Weights of a small mixture-of-experts language model, trained from scratch on English Wikipedia: 64 experts in each of 9 layers, a softmax router.
Below are experts of layer 2 (counted from 0) of a mixture-of-experts language model. Rows are named router (the router's row for the expert), up (a neuron's input weights, with its number), down (a neuron's output weights, with its number) and show model dimensions 0-159. Each number is 128 + 24 x the weight over its row's rms, rounded and kept within 0 to 255. Numbers have three digits each.
After each expert's rows: a language model's description of what the expert responds to; "raises" lists some tokens whose logits its average output raises strongly, later layers aside. This comes from a sample of Wikipedia text that the model never trained on.

# expert 15
router:107083167125145118125140133140160155108159115123127164115099104095138119140129154122127166157110141127129132108113137105120126109096092174128132118152095151132116131170155076149084137155107142136126116124087111110112123113106106139133114119132173126190142125107168125170177108109167114151080138152140190142133098129102123125143101158172113143115152103131145147126157160153113152116164121112078182140119087187108138146157145149118117116131136138133103121082144123146140165122130134
up0:108139120136156118137164176107132128138124117093151145142120151143161110085129166100127105128138117144159121114089139104126093128090118142137164120184126158104140117161148143182141174114126119119104182182099122147120150119133163134142145142114161103157129116093122141120114092152111125134127130101117131130134099141130134091144115159184112151109162161132157162089094089157112128136119094131108152122146102150144158151093102108116145101148101146103121075131099154120133092134187160
down0:144158120152120100126117122170082155103104142102135107128098121088110109131137153111159104140155168137097135156131107122085130139093146079119134136170164116123110133140143143094096098127172098108154136165135109108137115129108110109100119135166162131149112166165149114095091155121116184128137097128187117116147196132160099113123092091118148112116105130140145106137120109129140117153107145170125120138092141150171156096134170096126103126105098118124138135145131097139115076139138120
What it handles: Middle pieces of proper names, often foreign, such as Ze-don-g, Br-own-son, Dov-yd-as, Big-low, and some common-word pieces like su-gar.
raises: "n", ",", " with"

# expert 55
router:137139103125150097133139116135151139146104128098138139134146132136136109146151127101095146138133147104111129156106178140092092129132168092131173119148111129093058128134103105147174139124148077124113138187093130151112073127154103114121143139129134171127116130168131136115148134152094114107107137063156095110139095151132122106113146134092123136118107121124155136101145086101109128138125138134156136109108174130069129113117111106185155145114137132097147105124133157114080113091107086
up6:114129102157163151152136125151146137121146136145135151115114108142089099099126132171064075104110093109140120127145138135109110156130106118108091109157102150164129149103108110142121131146114154107135090111107092126117144141089127147102128124138087126134100110081089097095136129142164104132118114129100119088103117141131120071123142131105093146099075109099106120083140110074140086134109143091182097129138124092162157124121137144145137114129135084124110109108114139113133059121118134
down6:139138139137139098083082121123139149110122105120152113143193115136100127094145115137133101100153108131121149122127149180120176138093132090115149132170095096135101149099131146098113132122130143108141175098120127132135151121128098150148140132130085122131126128142134124115194165115163138103123122136140182108104121131168109123147073139126090146109148123116136193085162172145146149091107129150130154191143128109135135157135143161087120112138092149155124080147149121150119129128140132
What it handles: Final pieces ending words, especially surnames and names, such as -e, -y, -ine, -on, -nd, as in DeVine, Brenda.
raises: "born", ",", "lies", "-", "ly", "bu"

# expert 33
router:099161106089110124119140123088100131102131120110151159096127146095134155155181143172150125144129084129147199159145129106142148180168167123118185123135139110120103107157143164142144135118150142116115143143108160119096093131111146087100119139123123121156152174134153158123151131143121139125110114185137090127120125159140135141123088125172136134072135150124118148138098134110109147140135114143115119124126139090129160116125122120190163127125176124115132125167177112131175134104135120
up13:104108124136132117147177129122123152097132125140117127115110146104114122126147195127117125166107098149097130142113136132128126114134106095039127128092129107125111135144093145150177111111178117121124119086108137129134127124171092143164150076121111143110124112078120128110154088199091165138161110141141102109093133084134114110109117104098155100128099170101097131127141113124107118143120104138149142110107113145146126157138142094095103151122167136145137149151164103129132114151147083
down13:151147121130176148173155128091110104103115153132182133185172096102138162156135094125110153127124110173134123105106120129127130105164124104120129123136171116133091134119132160097111127122099104175165121135094108108124139141118168139097116163099130096115137119104142135140131119108182122131119149160123143112124137151138104149139131122132144123122134159120075166146127178091094152122150127086127173144100144126154085156172132128166132101168121124132125082142084162170135145142131123
What it handles: Syllables inside Slavic, Greek or Arabic names (Li-va-di, W-af-a, Ju-š-kevičius) and invisible marker characters after E or W in coordinates.
raises: "y", "s", "ria", "-", " the", "es"

# expert 19
router:111099125159128121156108134149151148109153140122117120091150169136185125134176100125119136137176134132129101112134103145123194100157156143124113109164139145099153168088125159164167123128134144148141127184088085111166128146142080128126127165130132172088156145088168158091127151148138120171114128051140122144165155117134117134138153107129145139125096148119152108123128131133132118115100137110136072140103146145109113151132145110151131149111135159097129142135113122164109104141152135
up6:135130150179133103127156108150116148087114086139107140151157159089164124145155105133103109117095091110119144122134079126114132132162113126155140148153143162113145141070046137147149177076121122126134144087129103146130106115144149111111165159144134116151104128156081114136140143105139151124178111134098145113161122129152121127126131152112107140132116127181131101184133109158106116144141138104131100118138131131075090119108159137149150141121105126110128120148166106078135168105140133
down6:121139118130120138085107106143142128148100105108117097123131114144057112112100118140115132093161149100110166074105175136123126133084139127145181106145114151189113145151130132125167127148114147150111133101146141146099150103150164143088088154123119154126130181145089150142101144125157163119114142130133106174119119144120135080114115159107110135091123144135143101102117114121137143161138142148143158147111133135141134110104145124140121155149166113139186085119160125142153156144163190
What it handles: Inflectional endings -ed, -ing, -es, -ers completing verbs and nouns, such as disbanded, prisoners, plus on, after, while.
raises: " the", " at", " in", " about", " for", " all"

# expert 45
router:142113134102130143127141093130105125121145128131129137128133153164111144128155085077148111111136124152119117089134136106104105086078092132107132097166159110130089133127127116163121107144140093125140133162134112111116090135158152153184115157144118181113149104051126160103094125105116140124182109137126115145135113132132115098152162151113145121113135152120119160118105174109155148088100132192166119142162094123143102140117125106108084156134142115092114156130114114138130143158184124
up7:152101117139103126167114142125163130099097121135157141107131141119128139093142129104162139143113096106101130114138095149064127167138156168139148114133135125104108120137109142114146185151110146159118129115103129125139112151107137111135167126106151085138177173119111144136118136150073092088112113149129146123151117111100139116144169141141127181137167107134109154096159131142132058104140091121112119094106105145100167139110119159082128154085102134134146113129112111133090129125075169
down7:143145149124144122116148128108078140134180122138096157145127110160111104192133130138107099142166155171164144124161099149149127178120135110082116106123125162121126131118109117116131098083166116116141149135151124157162130133110084155101136157124075165125112111155133118093137138145141100154126120122154124165127108144184176138126148154147124137061122117112112092136150109119115136129148142109133120099148133140173069122114145154114128122147103054119100112148106121138149127130111149
What it handles: Latinate suffix pieces ending words, like -ional, -ist, -ic, -ion, -ial, -ent, as in nutrit-ional, reform-ist, psychiat-ric, Bur-ial.
raises: "s", "e", " and", ",", " to", " in"

# expert 52
router:140137091134124081139100113088133136198152154147149072165133147137136130127143145108128136132082136106155158111132141125132107110159142143140136151108140122143111156101190110139148145107131102114106132107100156163165092093133161146130146120139131101103138135132174102112154151155118162133123131059123154108143133108148149145101110131118139127143160122127114147192095116133153091134138143088105075139109132114132114122094133110144160098069160148137150098111105131133110142081113146
up0:102123116153059113143110117135132102135159143160144118096119126095168079150129122112129134136137105130147133099184125133100134119117098132094138115100136171137092114129145139124124161170166089121094117147162147153127086124106102079130127122129153197127094140147168112146116140151106160129123171099092127113112091118142137138139130083132118132147149148150120131149164091142145091147136156133149141094117092120134139199120130102111119166072125116132100114108114088110130127116121115
down0:163076110114105112130130122157137107140147135128150117103094172117090146099135148123112139110144136114124129160157115098137096132150127114153139136095112131115127156128094098163148161139070110137124104133161100159165153105095094162123134063126136128151157108146141128111135066135114131141094110100157135085090122163149110142085161150105148150156142128160155133139144116127154142141139130098154125097143111129047121107111084142117113126151110108082133099124117101094133121159138108
What it handles: Capitalized starts of names, titles and places, such as St, C, de, Dr, Grand, Ind; also name endings like ie in Connie, ow in Stow.
raises: "ess", "-", "ici", "iti", "it", "imb"

# expert 20
router:089124149118119118131134122130110129167171136150109121105128093128108083145148155136119129131076144128084152194138098122151160120137129136133102103068135108108121139154155106108142175098098139131196149128159137129119132118139100122112127113103124140108126119135109096120138153123103108145119121123157141115175158145131142125149136142122141126163127142154143117136134097114167108125138143064095167145117159153154137122121107085158154113154067178148147099189150163100113121095109132
up0:137115106057100140157097134122122086126151091096112118138149120113134136098120083082120172117103082145071134110143137128139093151129117122092096123154151121144136129140151103135120106134108144163104121143146145132148130130136123115116121093165134136094142131157131105129123145135119113159110149113118091147140048117106143093162157157169102177123156161136088138116125123132151118129119138096126105104114147148133151149128106172075115122141131082162121148145144134092109082126153081
down0:136107163098154112181162172132127123109132120119118112127065150124136132179089136094086090133132208094150161115081134159099134136150127101142107134133142114103102147127133137115139134087136119102156120153123138142146146098136146153126128118101100120104142124128169111132128087122090092149156140093137114113181139107119086179142131096122132110095146123119108131158120137143083146133113107132169129160137096131108130133122140146158146106166152131156154099157132130154088098163130121
What it handles: Pieces of personal and place names, often non-English (Japanese, Indian, Indonesian), such as Fujinomi-ya, Ja-bu, plus common first names John, David, San.
raises: "ce", "'", "g", "n", "se", "th"

# expert 0
router:162125150156115119108139146109139130146115139150094127137146130133113117112083162147127161119159109146120122133143133154139126077133094120133115095112127102118111133121116078118141115086119104131127080076096117152144164103103095167111116137127104155151149113178138132138114119127140115113121146124131116104152111135113160140109109090209101121094110152150131124137136103109073134082140114100110102127124160108130079127146167213142162134123096103124168165155098143131090143143126122
up6:121115146150084094146154155076145138138145143113128143120111142171133127146126146150115095131185102137140145123122165120101110170127121180091140128167122140143155141129116127145164111149143107097128086159154121088122167165131123098117125106127115158146149096115127169101116134153147151159103112099107141126105124174117091163142153120136151137072133120138074111143142118126168120123174166175165113091135114154146113146075118155128138128186101137148138127135129101143133095114132108
down6:132136154140156112189155123171169135133107113156126127103106105166162121143135074124137145113118121179064101129121164105132171169128117131152106144091079138101138123085094115136123103155130140119154139138137116151103119120116161161139148141142161133113133114096109183103133176124104120133166091108156116119153096139133126140128110159177134108118156112119206135163114112151142127128138110151071136129123155077153126123120122141127149153155159150124137122106134130128131109131112112
What it handles: Closing parentheses and brackets ending song titles or asides, plus word-final pieces like ce, ary, nce, bi (Lju-bi-ca, jury).
raises: " |", " (", " –", " and", "\n", " for"

# expert 8
router:130088109121137162110122125136149126092146116108131110137108102084139115115096122140132138158114074121146102201142092153098137056154147143130109125142126069108155136096149138161109105090124124102123113154102108111130084150148101098123187113097103105099144116147131136149133148155121135126121127050126132175162132131171145132100126097130123138146121105125124093110116152153152123129124098146105143094131099129145094141129090153146113154126128124111113085179099129115138152111116133
up2:147098146117140098114106123120111132098119133086110143115127146142103168129122119114110141151194133133127190108134117116160062114065204148157149116118124141137126130145151152134126112097124109118149128191146138105138177129157121167111123057136139168117121105130144092114163149136141147162113119179134154121145147147141121150145138178126149112114100116164121171108108143152119160125122109132111128161117103130118134142134160115112105115106151101146123140119142107115099137172104112
down2:133163135130125123109184123150135119130129109126143128112165079095153116121141125101154132112098112119113073128115104070100130124157155113124109156128114117116106127086109086115113148104112089112122110101097093114119083139118102108124114157148118118096152129128113165176105102135124155046105130132169103126086138114116136110124103062159114141130147118090125097107156124138120108123119142096115118143126151111091125105140112171126125165145134124099136158139070153164150128098154101
What it handles: Prepositions after a verb or noun in running prose, such as in, by, for, with, at, against, often after passive verbs like defeated.
raises: " the", " a", " their", " its", " an", " this"

# expert 62
router:149100141109117133110123169118117104130139108136156156127142060105115120099101107153160135125136134125146108120143166127149145078107135123127157113077144136147088120144128172150145117114152160110129122162121096110100156100124106161144129128148105143135129128100120113120147175162113102113126156067148117111135132171122083149099165115112133123159116082134121154130165121150156140156114128118080131092133154076058086130126144108142111157147131141080123126136136115150120161081105158
up6:121117143143096092136088119128145134130120132139155160147137154145131108104110089154154134133111130089135107155119105097144140104148079158125124132158157130080139128142152128093167152115140171129131101136175148128102136095142120120167091107156119131137129116136119162157086180158104177132144072089124137156118147099130103141144145138137112097143152144112099108147161160174159126098108161119168105106162192143141125125161130140144164134155151123088103124102146138145161146154114153
down6:084130104130107095132137094122125099161128102131128097113158109100103116159154109162128103141137126134127075136163130128105113156116130092125099124096126145153156096117178166176145115169102097182167123115151047123189095128128108111114130161141164110118098126130111123143125177088141138137155117136165141131113093115137102153139148125178125131103136108055114123167142121120155177145118112144118123144132124146109112118134128096140124127122101132116127144107153126111164122149125120
What it handles: Middle and ending word pieces such as ing, ish, and, ra, la, est, as in Publ-ish-ing, overl-and, test-ament, plus spaced heading equals signs.
raises: " edition", "ed", "ition"

# expert 37
router:125113158125135126112109129136136109109112136080136095140124153111149116114082093102113057129123144113106116143135110145160075107129118112147141142148094144145102093175144158099113112120149124097149123112126091072125141094123153135084174085196113124135099102133119145094120087088151128157091113179086101077172131141129112115109153136111104112119121143146128159146124168134152134093115140106101141110115156161131110119131146175120098124139100137131153151153128143122119111143136143
up3:129162128123107130156154120115102133160136132120134135145140160136106145144106105096163124116149122092124126115130128067113138141106101117090113130147136171120144153154124188147149091091157089169133138091151051120137118111131146179110111155114133091167152128141149136123120119134125111157078136132170108112120176163123109114138132098097138120100119125093090074133135104159128110120121143150109131121159136120118118169126116173145115146147169157108116083157150120112084098153100132
down3:072085129106141148128106132129150130105149129108126122164132102144132135132125102178109122121152073155112105124135106112141104130189191129107135124154122137112178115142131102124127188113115111112168084110125122118137115140138127159165089187111147115077143112132098085122119132107152104111163150120135150122103155149108133149105113079142163111112114125146106110126184131127118156152183133167092139096131134134125133120084154114118163147137114107106135165146125149099147109133139109
What it handles: Nouns after the or a, such as series, season, group, album, family, plus New and fragments like -oc- in diocese.
raises: " of", ",", " in", ":", " at", " for"

# expert 58
router:099100158154130137160119157121112133131181133109138118156146125107111106110120132167173119160120155118163140129121109125129092098105146116141124130103132094125135161131164133212160135099121116148144159150111104085090137165145126101095115131115102178145138117119146164117124146164109118134139119133173129141162101133099115132143122100154105123103142170131135160063133149167105129119144135120154094123156131167118080142134088119202115097145098125128108119155160150158126129131133129
up8:149126140157115147145148135161104119128121081161114143083145123117116110122137123125120126142141084104104111136195124128164149155141152126147156090186107123091116115109131153089120114088124116107109113150102091119132122158063207112117110152124118112165109118118081132097104108114114177103152124157125151157132084104113141132149161110154187100155127136127114148122155127130129105119107157119100130083134167130143114059148154145103133123119120144140128120123140134105128137130123151
down8:171130143104129129121085143100129118140113156098134070124144083138145135120127185117117173147161184120174100147122167114117150158150115125154079128125144127141150152172134105139161175116109181179147122139128172136089125112169123114141162130130168125134143135145116125144092178099120148126108137127148135126144176126136123151160120123136126170117072125133121141117132131102116137145132136142116108164109116162101132149170103108119156125179128094131129133153100098101101127145135095
What it handles: Commas ending clauses or separating place names, and closing quotation marks after a quoted comma, such as Räxed, Sweden and part of telling it,".
raises: " but", " however", " while", " which", " although", " where"

# expert 44
router:119130180138135140139103125168146126161127129124118158106104170114131114059106111149133140092141124151135160177134115136098176143148109120149107160112127157142178076151138128133163134184136154095102151129143170148159106150137145099102118103155093117111116110183130134163125139084091158169149102131143132138112152154137141135116100174102130139114095124147139127118127117158115117155131133110135194152170118115102163106151111155112144117137126146133169133130086107138139103125117131
up2:117153107163091139163106107115133126119134114102098144107135126117137095124117136125148082102112139103135091127094125151143079181115108149141103135180172089069153141103136118139131125129168127137098136142133099157138210116100120123113148141130103127137080091133122112154134156132116104125118113135128136127125145133098139115123158148118111142160171135101107161103178082133137072113105116159119124108136170101102124117144142094132130110135108139129167119134101096176082104159154138
down2:143152124166144182152103099133157181132086127115104132181127109097108132127119115107134121098103065088125136103113145122118138122091136130155116138101146142143103119166156151085125111118106131115130131112098117083132159132123122148137168123127144119145174077159154140140157108080132132096141090147138157091155100139147148129125134154096161139141179157119111162173106138081127165086142106132160111168152125124158136133124114132135134159120132089141102148141145164125150127096125149
What it handles: En dashes in scores and ranges, degree signs in coordinates, and spaced capitals starting abbreviations or initials, such as US 74, RAM, E. W.
raises: "N", "W", "O", "B", "T", "I"

# expert 18
router:108145116131134105163141097099127129145156119142103109120141107110119117149137110072049109108121131079153122110146110154102142116132130106138128102114126154108158092170142100128117097103089151134132174132138102097116104124085151117132111093174136084125101119115132115106129135081108139124118110115065114145120082138126119103141149104128129135159112113134138086117157111145065125138155119117153149156088116153169118136134124126130172105098139160134191092138140102095145130095115136
up3:093123083152153144136143153127130134158106130085133116141099157126130153148135125141125111117108116100189148137145088184123139113122102136081087126165111130118142137147099113127097096166130119127152103134116102143117119088161175151132142138119106148139153122145136129151096133115101127085109164094120141114148117165129086143153149156157143100099147142135114131114172109072138109122134152129097123135085154136123078149156096167167128116157120128174093113130121110115165087172166124
down3:123136142144150087132148083120126147145147117147099130072132151118114093164103143146118159166137095120110115118183145079145090166125109112227133111121075132131155127117135155161150147138116144112107109100120152138135139196123102163076143140139139111136116126086119124125147106159116141142104117146125132134137150133134099139099145129138134154137123108134131134152112116170141108106127066129130151099140079125141105128130114101096106132105130107081132136135140133174095124091119151
What it handles: Month names in dates and United in Manchester United or United States, mostly in football team and season articles.
raises: "-", ".", " of", ":", ",", " that"

# expert 41
router:129165114159111148135136119121099131086148136112132129121120114092112134150107125116148134117138159120099117111137178127146150106138148087125148131165128134128157106120173108164162169136112138134118081086163108092146129109150159101132108129137063066102133108154156151106113117083144143113133155117163124121097093084106109074155140141085111127106125148099146132112125135132085121078149129110132087135083147131138108126091172128090135132135145117115095144121152166156169147134106107
up0:140095163117134150119172170163112148162114164136130098113115122193101095103104143147132112107141129165143112150120157140105148095180163143112135138168101120134159127137119144090121166115136074130124136115079183107152150121138107123130142162106116129066163110128126138155095140140133135124163124139123139074119095071129132120139126128145153154127132123146155128125144119113146165136131130165143132144145090122112135082110087103148142139154129141108127128163084106132135086105151082
down0:110151162139163150148063114138131136138122113102142126165142153098124091114121114099142130172139173079102059142123123130135141137112133086141139104143128147115125146159121112151098116096118148150093156151103147153126138113117137120104133159132120136121158131135094161131081123110118113123119075178132133142097152140066132129119127088147164079124131152141136160128134159138159130087110116116137122116099120144127070115159118108102105109145127088154169100169132096159152094138146106
What it handles: Adverb particles after verbs like off, out, over, words like war and born, and final pieces like Camp-us, conc-ret-e.
raises: " of", "es", ",", "er", " and", "."

# expert 43
router:146102147079104158111128129144111108172154109134133147128108110140107130124123092134152045137108146169120092084133146112131067101141164108095088109136111127164110143124073158143132077116105150146127143150126138111118140129129104151137136119112151116161112089122168123123109082118151145114126124116104170109150136141162126158161142152153124143139169126099137072142103143119121147132113120138135146117150181114142159120120148111142167140134162090128062110102105117116114130160130129
up6:149138113123133113160097119139125121159140083127103127130130119161128137148158095147139104126124158106169102148119090141158107117171140071120131138139115129182140150092111146088126129114148140163089129124133138092103118096142113159150144123151130101169119135161139100151141112112155144153170147138112139099159125114117162105109128156205128132106136124133118122114112122104104161075097162174134118136158151148108151134139167169142163158154093073173152118127129129095160113152147125
down6:054134098161174113086087111125127113094105112134117142104091194129142084154108114112116157161115122108142161152133138099127127143121091134154129085147112149139174111130117090110117123127132162098109137121110152156094156123097163124131113124144145138128142160155114159099117157154116168144134089125130104148145128106165099132090102125094138125106102152151177121128125108119141102147138163141141117151105112097103134134139087113096125171165137128156082139138088098135112113116109154
What it handles: Vowel-heavy middle pieces of rare or foreign words, names and taxa, such as -ys- in crystal, -aba-, -za-, -ora-.
raises: "n", "s", "se", "d", "st", "l"

# expert 16
router:114120122116141165100120142130168155104087145146135147149153157123142130120124136120149135117125160169094138144139140132129188157114121086098185165104174137174150165110128139093117092147124182132138078079151133123160066125114146132133148121119125110161128139175152110114147152144134134105130131152091126121109122121125159136083147100097113115170126095150123115135139139107110129155097122148142158105101121102156121136139071135120116121168109128158115141109096137159135114146171079
up3:169131171107169162085070091126108145112068135161132128140111109135143143110108124119080114162105061152161210143088162124152138120145116129159200146127158100143122107158132141094157122141112123154129134157142117172146099128130119139100105134118083137119146158095106115101146111100138137149150156099132143120118159132106112109080127129121126128160118135151109122111116118114129117100131150138161109125138104104121108142141141135134132131129161181139092113155115158133133123135138126
down3:057100130139134147144121149128092102122135111115102111161138120118116148138121094136163113122165148132095088102123108136103113144124122077145091111121096110162162108143146118165136173121111087112098118091104130144152154152170154122107116078110141161105115115173140120164119125127092117148111160170085158113139143151106126121124177149154171116158161131096131153152087100096174122177146168120140137111087169127129158117133160159121145115142134152131136129125131122117135146111119148
What it handles: Short syllable pieces inside words, often right after an opening prefix, such as ti in exhaustion, si in besieged, di in candidacy; also word starts p, all, be.
raises: "g", "ape", "ce", "c", "get", "ject"

# expert 38
router:126166150095116107096136094137109105133120143152111142102098177126124151098156116162129135114099096131103092142124170098111137104113112160130094137139149133167124106155106128097137129117171115092119088112153128143111117106106165182162120140112134125138131143079103123169077099111117096143147142111146133113098149130122148146165116145125129124145180161137118107168126162110116105145081142176159133169118143122161162142115152111096137128135168113136141143175083108114144155179115125
up1:122120130181130114124134112128133134146127091107071132082129113140149123161136096121110121127104148087111150151103129085156116083102123119165092190122158125129135130117135150126129110138090150142138148148166139106081083174157134150127144119139100136106146153122160157140085114114148131101178159129105137128122092169150097130182105108131135151123144132173180136110139111137153123127155151148142136104158116166151162165124149122170108127159106105095105142174123134144133146144146150
down1:115145125161100112065145077140103120129119106139153173156130121128118095126120186133116118144107074126113097119131171097152090135131127142157170172103155123140130147163155089142140105122096127153143132114116164165138140157135145130149119146098122089114133115124121120153131157115104116105141125150098093118113086160166156113158168136115141139172145099124117101188110159101119130167108155148135131130118115093131140158097102138118099126111125117158117172112127116070149157148124103
What it handles: Byte pieces of Cyrillic, Greek, Japanese and Chinese text, plus prime marks, bullets and some words after list dashes such as Alma, Grade.
raises: "ru", "ind", "ern", "inc", "ist", "inn"

# expert 59
router:089153095139122137090082117116161133132099108126116090142126138143133110152102110115115159155138150132135148082136080120139094155149146103134081102117150109137153149112161139137090071130137139165147088136094122159087172105139139119134080125125123101160139095114116108111139148157124095123160107146124135146149139103147121130123087134147098132092097112122121141140110163147142112116126134129109138149160103119145089135142145173126096113146091132139223124085110155112124139142102088
up1:119146136133114126100158157139160103121165110136134129107149129125162149112132095105141159090143141174150122155124129136092148157138133107110145157101102106154103126118157135072128135138117165158193151112121117087140154095077134147158087116122115135150134124117137123143150114085124114148138154094141174102133131153124135141144157075095145112155103113091177068147137136103152138111123126164133189156101089131127133155159142138158115146111129110134105114126155125113132156108079090
down1:132130128136183157119111118112159095117094111107123128155156163155077100159096139162088094143128142148154132114130144084126110097101121161149130078155110122142092167143135116118139138122159150106140108157100148142065163111134142129171133144122083100144143157110185135117072128154121115096131133128159156113147149152138169107084162117135129162127123123155142123116136140131167165143169129098148153109113156113101100134119140166098123146103112145145156101150140147124139102140111099
What it handles: Double-space blank cells in tables, especially election or sports results, plus word endings like -ly, -g, -gy, -son.
raises: "|", "ra", "ki", "ten"

# expert 56
router:145118081117142143140141092104107101111156129136145135178154112109128147161135150145149131137133108152120154117106061097104155111104114149126191112171092121120107120140127096141146117153125124124143144139094115127132175150131138115141134167098122172139122208080073122181131118114153118163128110118144099129141157134155127118141163129138106099120135120129122088136131132160150129111155120140158110145172107123152149130083133169136119120145164097110106098140168119105107122136158176
up8:150167083165095095147099127148117104153171141157162119162160120102125091121167081118098132139126129110124077120159136102105144146136151160126103132113094160134135121137127125130064144120154146143119134177155123127149139163140111118142129103161124140129093152114095172133122120132133130131085098106143154119142136129085169132123144111143181118144115154128094144118118137095095125105119139110072155106126146136134169134118104168132168129119114172114086127141124087166118119151151081
down8:104114128158097166120137129121142141140146130117152086107119154146138123167090100147166143078169135140117139121131115157120146094131119106089124136112123137115076142079126146086143124138085128130113103163108112139190103085140115129108083116107112141107135155134120185128150123135143121172100131116100099127119153159116084108123124108173139121101125121111107102119095090126122152125117110083152129113131121088080148071091150121131149125124138132121149127114090148059126118113136165
What it handles: Closing pieces of lowercase words before punctuation or spaces, such as villa-ges, railro-ad, mista-kes, hon-est, custom-bu-ilt.
raises: ":", ";", " (", " at", " and", " of"

# expert 47
router:143111095125115173153088136107143124137146135138123146120120129147097127135093167109150151138161111096162115175115147138117091132082134126120149096126112132133130151115080095077152094114112105106120188077160137141157134127119163105100141122124148115146083114145123129091134137109117137119116140078137155124131144177123144171114136139079132135099118142078115133072127136101132117144161117145104153102124129126168131117163071121167103126118121110157126095118122117167141190116108123
up0:126106121107117135128151111137154153154141120124133109180118116139135123107167173132120096150101090109098138155146097181167119115082124084129141065140098112123148152151148120098148067097111103106123143128125160145109128138105126113122145126163076076165124143135152162120123156161134096125110128084162146080153161112118099149130113095114124177124132137100135133129127160132138098124121126121124168155159159146124084148132112116119091155150110095174136160114134137145131122096103114
down0:131152096149143113125161123169107131124085100137154095133138142140063154128156134118114092121151120081117158141129124140159135072167117128131160081125146135114151109137093142124125097129153134124111109122124106100128145150146100162122114147157105155117158185134122131122158156093141152130099101155136163160140110148143133129160071105117128095116106167162108108110164132067165130098121118132137133157142149089176124107148110155102123170140115122102156114165134164102102099143129139
What it handles: Single letters or short pieces ending or continuing foreign personal and place names, e.g. Ott-o, Rugg-ia, Sur-i, Adjumak-u.
raises: "-", "iled", " enough", "uel"

# expert 50
router:116122116098108108117170091106157125145116126117123129169108125142103123134152125084114126128108179130124132091152163091118145110153123141123116154127140129145174115152069122125105092143116071139168145135149138144171090130102124109160118134133145090084131144124108119172125147106107137124139088173092133110117116155147159094144125172132125153176162121116117116151114130107161076147112138093167167139111132129139171127114166096140168101127151116123147171151118101138134077143155123
up0:113135118078131129106144132140160176140146162160076125119119148104111103144164121093103144155111103177141123108109156131113134114116176102130125125114133133163111116111161153144125111103169129143115163116129144143128145154131091102137123119118168162102160142108128153133109122131095159148086127123141114127125118159127090125140106113159079118140151135075075132128151137163087144144127145128112150123079118138123068122148170120173164098160151119093161143100112110144113143157178104
down0:090121128112115120163133139064105099127123157100157122132173097132118123151122119140103173138117119141143109131128172138111111113119123113114069158120153131138163133177163092074137107062145137133184140171116137098097078143145113152123130138156123124113130098122118108155159150134152114084146106145089142157149108121124117129131110129149118126155083098159112153111101136134154122153134087119144074141125155084144146118141157101130133140120088110111119154151140105121165165113112144
What it handles: Common first names like Michael, Paul, Peter and surname or name pieces after a first name, such as F-ür-steneck, Nic-holls, Dav-ies.
raises: "s", "ine", "in", "e", "es", "'"

# expert 61
router:112157153091097150117139151154133124128108118109094127094134115168129121103089120127139157141125121131123090175141177168133110139087111094127150124113107147131099132098179169138114141125120103136122153124115150142071107110149159109097123142105142098176139073156083141102138168138126106132112098143090115175146137070118156142140132121129132116162094135122132145103111131105100147129105149172070096100094136125136126120101113119156141127115082167143143126090127144164160103127124116
up0:110132131112129112090136134072136110173133116117106118120092126165122098152136132087139112072129140119148127137133142143131188152135124136126146169164100136127094148140161151098087151155131123101141150167145152090106150124072107109096113120150160137113139121094094108137103102115101111115122144139089147113100166152095134095142150117102092141141106154173105114141122115097135141138094152136121168148062119079124087150105128119094128118102117136137141164116177134156142122130164124
down0:124109108182120151147105142129103130101098144101157126166162120125124146087124107164133101153154187117128108142149133176135109131133072131141169077122134122128142110127125168151115172099145124108079134079153088112149118152113155122127122164131136172103099146081135162139091125097117096090161160101124117127117123122147122120147113123107111125129104103125138114122137156110130120111153127150114160127137145096111131104170125126112081145172126141155147133125096075131105173093123168
What it handles: Possessive apostrophes and short middle or final pieces of surnames and words, such as -mer in Plummer, -mi-, -st, -ng.
raises: "st", "log", "ues", "d", "ller", "s"

# expert 35
router:140153165197147124162089076146081111195128127130120174131130094140140139118095151147128120125152107130125153121131121129121113109104130167153137144071184125132123116106088151111133133131109185168133137075098141133114120106163143121098156107178109119171122129158149137127141092122131111131130131146106104100121120128143140152117095138123148121163112135143131106109115123165111125110132132100119116134138100134186133116138093139109146157113097164104155110145130167083126135151175103
up7:150143116109164093106142124120125110123138107143103104122115180113151130153155198125125063140104151128093156135125157104099158145108114074108108147143177142112132143151106148137142150133132099164113089120148109127124134101116114143101118122112123102134129152106129090172155134090135141143128111125135100140181137131147202101137091144121138111126086135122115166148155128122109151149093109160154104090142126105190150144107138154155139178140121119117135162156174137111129131113134109
down7:171119094140116143149131118141170146116117095076096124098116075135130154097133145091118170110091127109129166155114134133158128167125090123169142116126101163102134087151120164114099156159118147121135155122113093122111111098135137121162080125071197115150115120143142109128145119123124152147144150136147115146106126129120083125156124128096131111114176151158176141129119113102117112103124124171109105160132152106175143115116104112137151141153110109142174114076149131120140112166137147
What it handles: Opening parentheses before years, labels or abbreviations, especially in tables and lists, e.g. New Zealand Albums (RMNZ), (2015); also slashes and dashes.
raises: "K", "The", "All", "disambiguation", "19", "from"